From a checkpoint of a small mixture-of-experts model trained on Wikipedia: vocabulary 16384, 96 SwiGLU neurons an expert.
Below are experts of layer 2 (counted from 0) of a mixture-of-experts language model. Rows are named router (the router's row for the expert), gate (a neuron's input weights, with its number), up (a neuron's input weights, with its number) and show model dimensions 48-95. Each number is 200 + 40 x the weight over its row's rms, rounded and kept within 0 to 999.
After each expert's rows: "comes after" lists some tokens at least twice as common just before its tokens as in all text; "gets" lists some tokens that make up at least twice as much of what it gets as of all text. This comes from a sample of Wikipedia text that the model never trained on. Tokens count by the router's weight.

# expert 28
router,225,205,193,194,227,206,175,183,223,267,168,196,231,260,217,205,254,160,196,287,273,220,268,251,150,223,235,179,245,196,206,171,111,174,189,202,192,256,308,172,239,215,175,135,189,109,206,253
gate0,219,238,162,205,178,151,217,97,252,145,182,200,152,152,148,254,234,226,195,178,213,255,187,133,204,110,134,113,189,132,179,166,220,212,260,239,204,161,183,214,155,224,191,179,169,131,175,244
up0,188,248,230,237,254,155,201,261,179,189,250,200,161,244,244,257,103,234,178,177,160,178,218,156,248,190,205,274,163,202,237,186,261,208,175,191,208,183,252,183,256,117,261,188,130,285,189,226
comes after: "\n", "==", " |", "===", ":", ")"
gets: "\n", " \"", "==", ":", "===", " that"

# expert 33
router,145,269,189,221,170,196,220,224,228,193,200,152,196,258,261,208,299,161,163,220,188,217,244,222,158,120,261,176,167,169,188,194,268,174,162,214,150,258,219,224,100,213,176,124,191,192,270,216
gate0,257,219,125,190,253,199,218,157,262,272,198,193,185,195,166,192,191,112,183,161,268,194,229,271,263,222,247,189,148,161,189,176,188,225,197,248,240,238,248,221,232,192,175,220,178,192,240,133
up0,176,248,257,173,189,198,174,209,177,160,245,220,170,197,229,181,172,204,214,210,161,219,220,275,253,302,229,195,251,230,215,170,172,56,255,181,239,146,182,131,248,202,172,197,169,152,158,267
comes after: "-", "|", " •", " Born", " Species", " Country"
gets: ":", " |", " by", ";", " –", " Born"

# expert 2
router,208,272,197,161,169,205,159,223,206,252,223,170,209,237,220,213,209,268,235,211,221,196,199,188,190,207,203,224,245,273,259,149,226,128,145,285,192,237,207,220,200,246,199,141,228,153,209,209
gate0,144,169,216,205,217,221,227,198,222,108,208,132,285,178,316,253,204,222,217,173,205,220,240,280,208,206,195,205,163,132,186,113,227,200,149,234,260,238,233,169,216,193,225,192,222,194,199,131
up0,217,216,176,232,208,221,238,276,225,167,177,193,211,199,214,244,225,237,148,181,215,187,207,205,238,213,197,203,248,202,135,178,124,200,211,171,208,182,185,246,236,219,192,171,277,212,203,152
comes after: "\n", " |", ".", ")", "==", " ="
gets: "\n", "ing", "|", "ter", "ling", "ating"

# expert 18
router,212,286,163,149,151,198,155,197,274,208,124,179,235,254,261,166,245,221,225,236,218,198,195,230,185,164,226,105,216,235,222,194,204,169,220,214,111,234,227,113,148,237,143,114,201,169,285,216
gate0,237,245,194,188,216,244,224,216,97,160,199,192,191,123,170,231,163,182,223,68,195,136,168,221,177,282,187,189,141,222,249,191,179,224,160,174,254,195,226,239,167,271,258,225,123,234,209,147
up0,211,145,196,178,254,192,235,186,235,150,228,228,274,177,251,180,269,216,224,225,163,183,228,151,145,266,146,263,199,243,176,213,202,242,218,216,192,200,230,206,213,146,285,153,141,153,230,178
comes after: " of", " in", " on", " for", " to", " at"
gets: " the", " his", " by", " of", " their", " from"

# expert 11
router,222,218,209,156,187,186,136,191,211,218,169,136,165,254,181,81,188,185,201,229,266,229,258,226,164,171,230,154,237,208,223,193,237,164,184,249,115,269,256,167,161,177,176,165,159,206,236,238
gate0,199,176,188,151,156,217,262,188,225,226,165,125,183,198,190,207,200,180,248,216,181,188,264,208,230,236,147,231,259,258,227,181,214,216,183,240,176,192,237,179,167,146,118,207,131,202,143,212
up0,244,159,219,157,165,172,175,249,227,206,243,153,230,241,169,172,217,171,249,261,169,211,232,212,203,280,230,250,159,180,172,200,218,108,174,132,202,152,155,173,236,212,219,230,261,170,172,208
comes after: " |", ":", ";", " (", "N", "–"
gets: " 1", " 2", " 3", " 0", " 4", " 6"

# expert 32
router,222,172,168,166,236,210,102,241,239,203,159,161,199,258,274,118,231,186,175,223,191,256,214,186,209,204,234,176,173,252,284,149,227,154,181,263,142,246,190,190,222,169,212,164,204,168,231,194
gate0,214,205,240,196,159,194,166,258,165,222,242,165,176,142,160,229,213,232,234,154,205,176,158,223,228,178,188,183,262,243,160,137,231,225,277,227,273,144,178,172,185,100,210,229,185,192,234,188
up0,232,190,189,245,197,155,156,165,251,185,129,187,212,228,212,210,288,148,257,322,195,256,197,252,137,196,279,132,242,183,148,191,163,151,126,197,163,259,218,126,217,144,230,161,92,221,147,193
comes after: " that", ",", " which", " he", " it", " The"
gets: " was", " he", " is", " had", " were", " which"

# expert 4
router,205,207,160,189,178,170,201,163,295,226,217,212,215,237,252,165,236,184,202,254,246,262,222,210,91,189,259,165,234,197,212,162,217,198,159,182,133,213,238,213,147,162,212,133,184,174,206,178
gate0,284,174,258,162,243,226,171,203,229,231,196,140,286,200,235,252,227,186,186,276,195,154,282,161,216,237,193,281,188,215,289,167,206,249,253,284,148,149,299,175,163,132,208,223,241,135,228,211
up0,210,204,210,247,184,202,223,206,180,158,182,271,232,223,105,209,238,116,188,192,195,190,309,195,95,170,119,192,223,105,232,210,236,271,189,200,224,187,219,201,147,167,221,262,205,154,184,168
comes after: "\n", "|", "-", " (", " \"", "==="
gets: "-", "|", "The", "M", "In", " 1"

# expert 17
router,200,163,208,167,175,251,241,251,230,247,131,165,204,247,227,178,232,185,213,227,228,217,257,194,181,186,193,182,195,230,257,155,216,227,158,191,164,257,209,210,175,221,164,133,218,196,228,182
gate0,239,238,140,190,156,192,210,173,281,246,193,145,179,209,157,241,215,132,161,138,272,204,146,213,175,184,168,175,139,210,204,253,176,160,299,243,88,205,181,225,133,193,167,177,200,145,208,178
up0,227,244,171,208,238,154,157,166,189,230,172,202,241,311,250,187,176,212,210,179,196,202,207,193,193,214,189,191,209,153,340,196,216,208,108,132,365,223,118,154,210,159,209,168,136,206,194,209
comes after: "==", "\n", ")", "===", " also", "See"
gets: "==", " and", "===", " =", " ==", ","

# expert 36
router,155,215,134,221,125,204,175,226,233,248,179,126,277,264,170,160,262,198,182,227,262,234,211,220,135,189,204,178,239,253,219,171,199,195,166,194,170,236,202,209,148,133,157,211,224,221,247,185
gate0,231,196,235,180,209,237,205,159,161,224,186,182,248,206,186,209,154,247,90,110,156,195,228,170,177,87,211,131,225,144,151,188,58,128,247,133,124,191,187,158,129,199,167,197,89,215,212,186
up0,165,179,192,194,240,240,130,171,251,172,203,215,155,175,176,198,183,200,181,218,126,167,208,147,212,206,206,187,162,240,230,145,224,187,226,231,162,208,179,254,204,306,222,217,195,135,212,234
comes after: " was", " is", " were", " a", " are", " "
gets: " was", " a", " is", " first", " ", " were"

# expert 43
router,217,260,170,193,213,166,160,228,212,230,182,166,266,221,203,170,226,213,169,243,245,209,228,213,163,243,259,197,282,261,189,144,147,185,165,239,212,241,277,204,157,140,205,200,238,217,269,127
gate0,100,261,182,177,221,210,221,102,188,255,219,218,214,235,102,297,196,193,199,227,148,200,259,219,182,272,281,188,256,178,266,207,237,284,210,254,235,175,230,221,214,128,188,143,176,175,184,221
up0,212,230,132,212,182,166,230,235,206,239,143,253,210,224,252,199,145,181,226,329,304,172,250,227,207,212,179,175,184,203,247,178,187,226,137,224,204,215,302,158,203,215,157,213,193,217,160,136
comes after: " was", " as", " is", " served", " became", " to"
gets: " as", " the", " a", " to", "|", " be"

# expert 34
router,202,204,144,152,161,162,191,249,228,263,180,175,198,295,266,108,196,141,188,165,211,239,279,172,180,237,227,157,196,248,228,179,254,167,187,181,144,228,212,149,163,156,267,126,169,179,204,282
gate0,136,189,150,168,208,208,214,209,181,288,146,282,208,256,135,190,193,183,266,132,275,139,181,211,146,214,160,180,179,218,226,204,183,132,187,207,191,188,175,145,170,240,148,143,169,192,172,231
up0,104,206,193,192,199,209,238,117,230,240,222,281,143,180,224,238,156,232,198,169,166,223,266,134,162,144,218,215,183,219,192,235,184,271,176,241,168,146,185,179,110,140,246,174,180,143,212,274
comes after: " of", " for", " with", " on", " Z", " all"
gets: " for", " the", "al", "el", "an", "000"

# expert 47
router,169,207,149,191,187,215,125,215,212,232,166,174,228,266,198,225,246,187,203,278,216,199,225,214,190,227,199,176,253,239,210,218,172,119,255,223,173,207,190,194,190,195,200,130,202,169,260,221
gate0,199,255,212,175,108,238,133,174,192,179,220,211,205,232,229,172,204,221,231,182,224,247,216,239,166,238,208,185,191,134,218,224,198,159,122,188,210,168,190,250,189,241,182,140,255,201,215,154
up0,172,221,242,182,218,152,176,212,131,200,206,200,169,114,221,210,201,233,165,229,216,227,198,182,219,178,60,238,186,175,215,219,232,244,252,192,186,207,182,202,158,210,177,216,214,193,208,274
comes after: ".", "\n", ").", "\".", ".\"", ";"
gets: " The", ".", " In", "The", " He", "\n"

# expert 16
router,180,156,217,170,225,190,120,261,208,221,153,219,270,231,300,155,226,155,266,303,202,196,242,242,115,184,272,186,235,192,213,241,240,203,216,196,151,262,218,197,173,229,125,163,203,152,294,214
gate0,216,193,134,180,234,203,203,163,178,179,159,201,158,216,176,191,185,220,251,230,212,234,241,181,195,228,255,173,191,161,237,189,213,213,268,182,130,123,134,232,228,201,141,177,233,184,208,174
up0,204,230,207,201,242,177,187,247,170,247,269,203,226,180,197,185,262,207,202,184,228,171,231,230,251,185,266,224,109,197,238,222,208,203,189,185,268,201,203,217,229,174,236,239,221,215,212,169
comes after: " to", ")", " ", " not", " can", " would"
gets: " to", " |", " with", " be", " at", " not"

# expert 23
router,206,243,130,156,167,215,182,189,197,200,137,184,232,218,228,138,171,230,185,197,211,221,215,212,149,203,236,136,258,259,280,184,199,135,175,164,153,256,234,205,166,202,135,204,170,196,249,190
gate0,221,172,129,192,197,263,189,263,230,209,168,179,210,299,202,129,187,205,204,163,270,142,159,181,231,190,133,150,218,191,192,189,245,212,191,194,169,225,234,179,229,256,256,225,194,158,192,221
up0,239,186,114,221,254,270,188,139,237,202,222,232,232,121,209,241,184,237,159,300,245,169,170,199,244,179,273,185,252,107,144,189,189,188,154,204,182,155,202,239,147,266,197,216,170,232,202,137
comes after: " a", " the", ",", " with", " of", " in"
gets: " the", " a", " ", " an", " The", " one"

# expert 35
router,171,230,189,198,180,179,223,240,238,237,203,84,245,203,241,141,200,207,222,248,209,238,222,253,179,226,249,163,262,201,219,133,229,134,161,169,131,283,205,182,219,164,227,118,177,184,237,245
gate0,160,204,248,213,204,210,182,101,185,255,217,145,199,213,192,236,161,219,108,205,256,161,149,220,123,246,247,187,221,218,193,134,144,234,243,198,152,229,208,208,209,209,176,204,130,184,154,275
up0,224,259,264,178,160,259,193,240,129,121,251,219,191,214,185,201,165,206,172,217,147,238,200,236,279,244,207,311,146,258,121,139,218,114,289,185,201,227,231,207,212,212,138,237,207,189,238,113
comes after: "\n", " and", " a", " or", " an", "'s"
gets: "-", "–", " ", " un", "/", " b"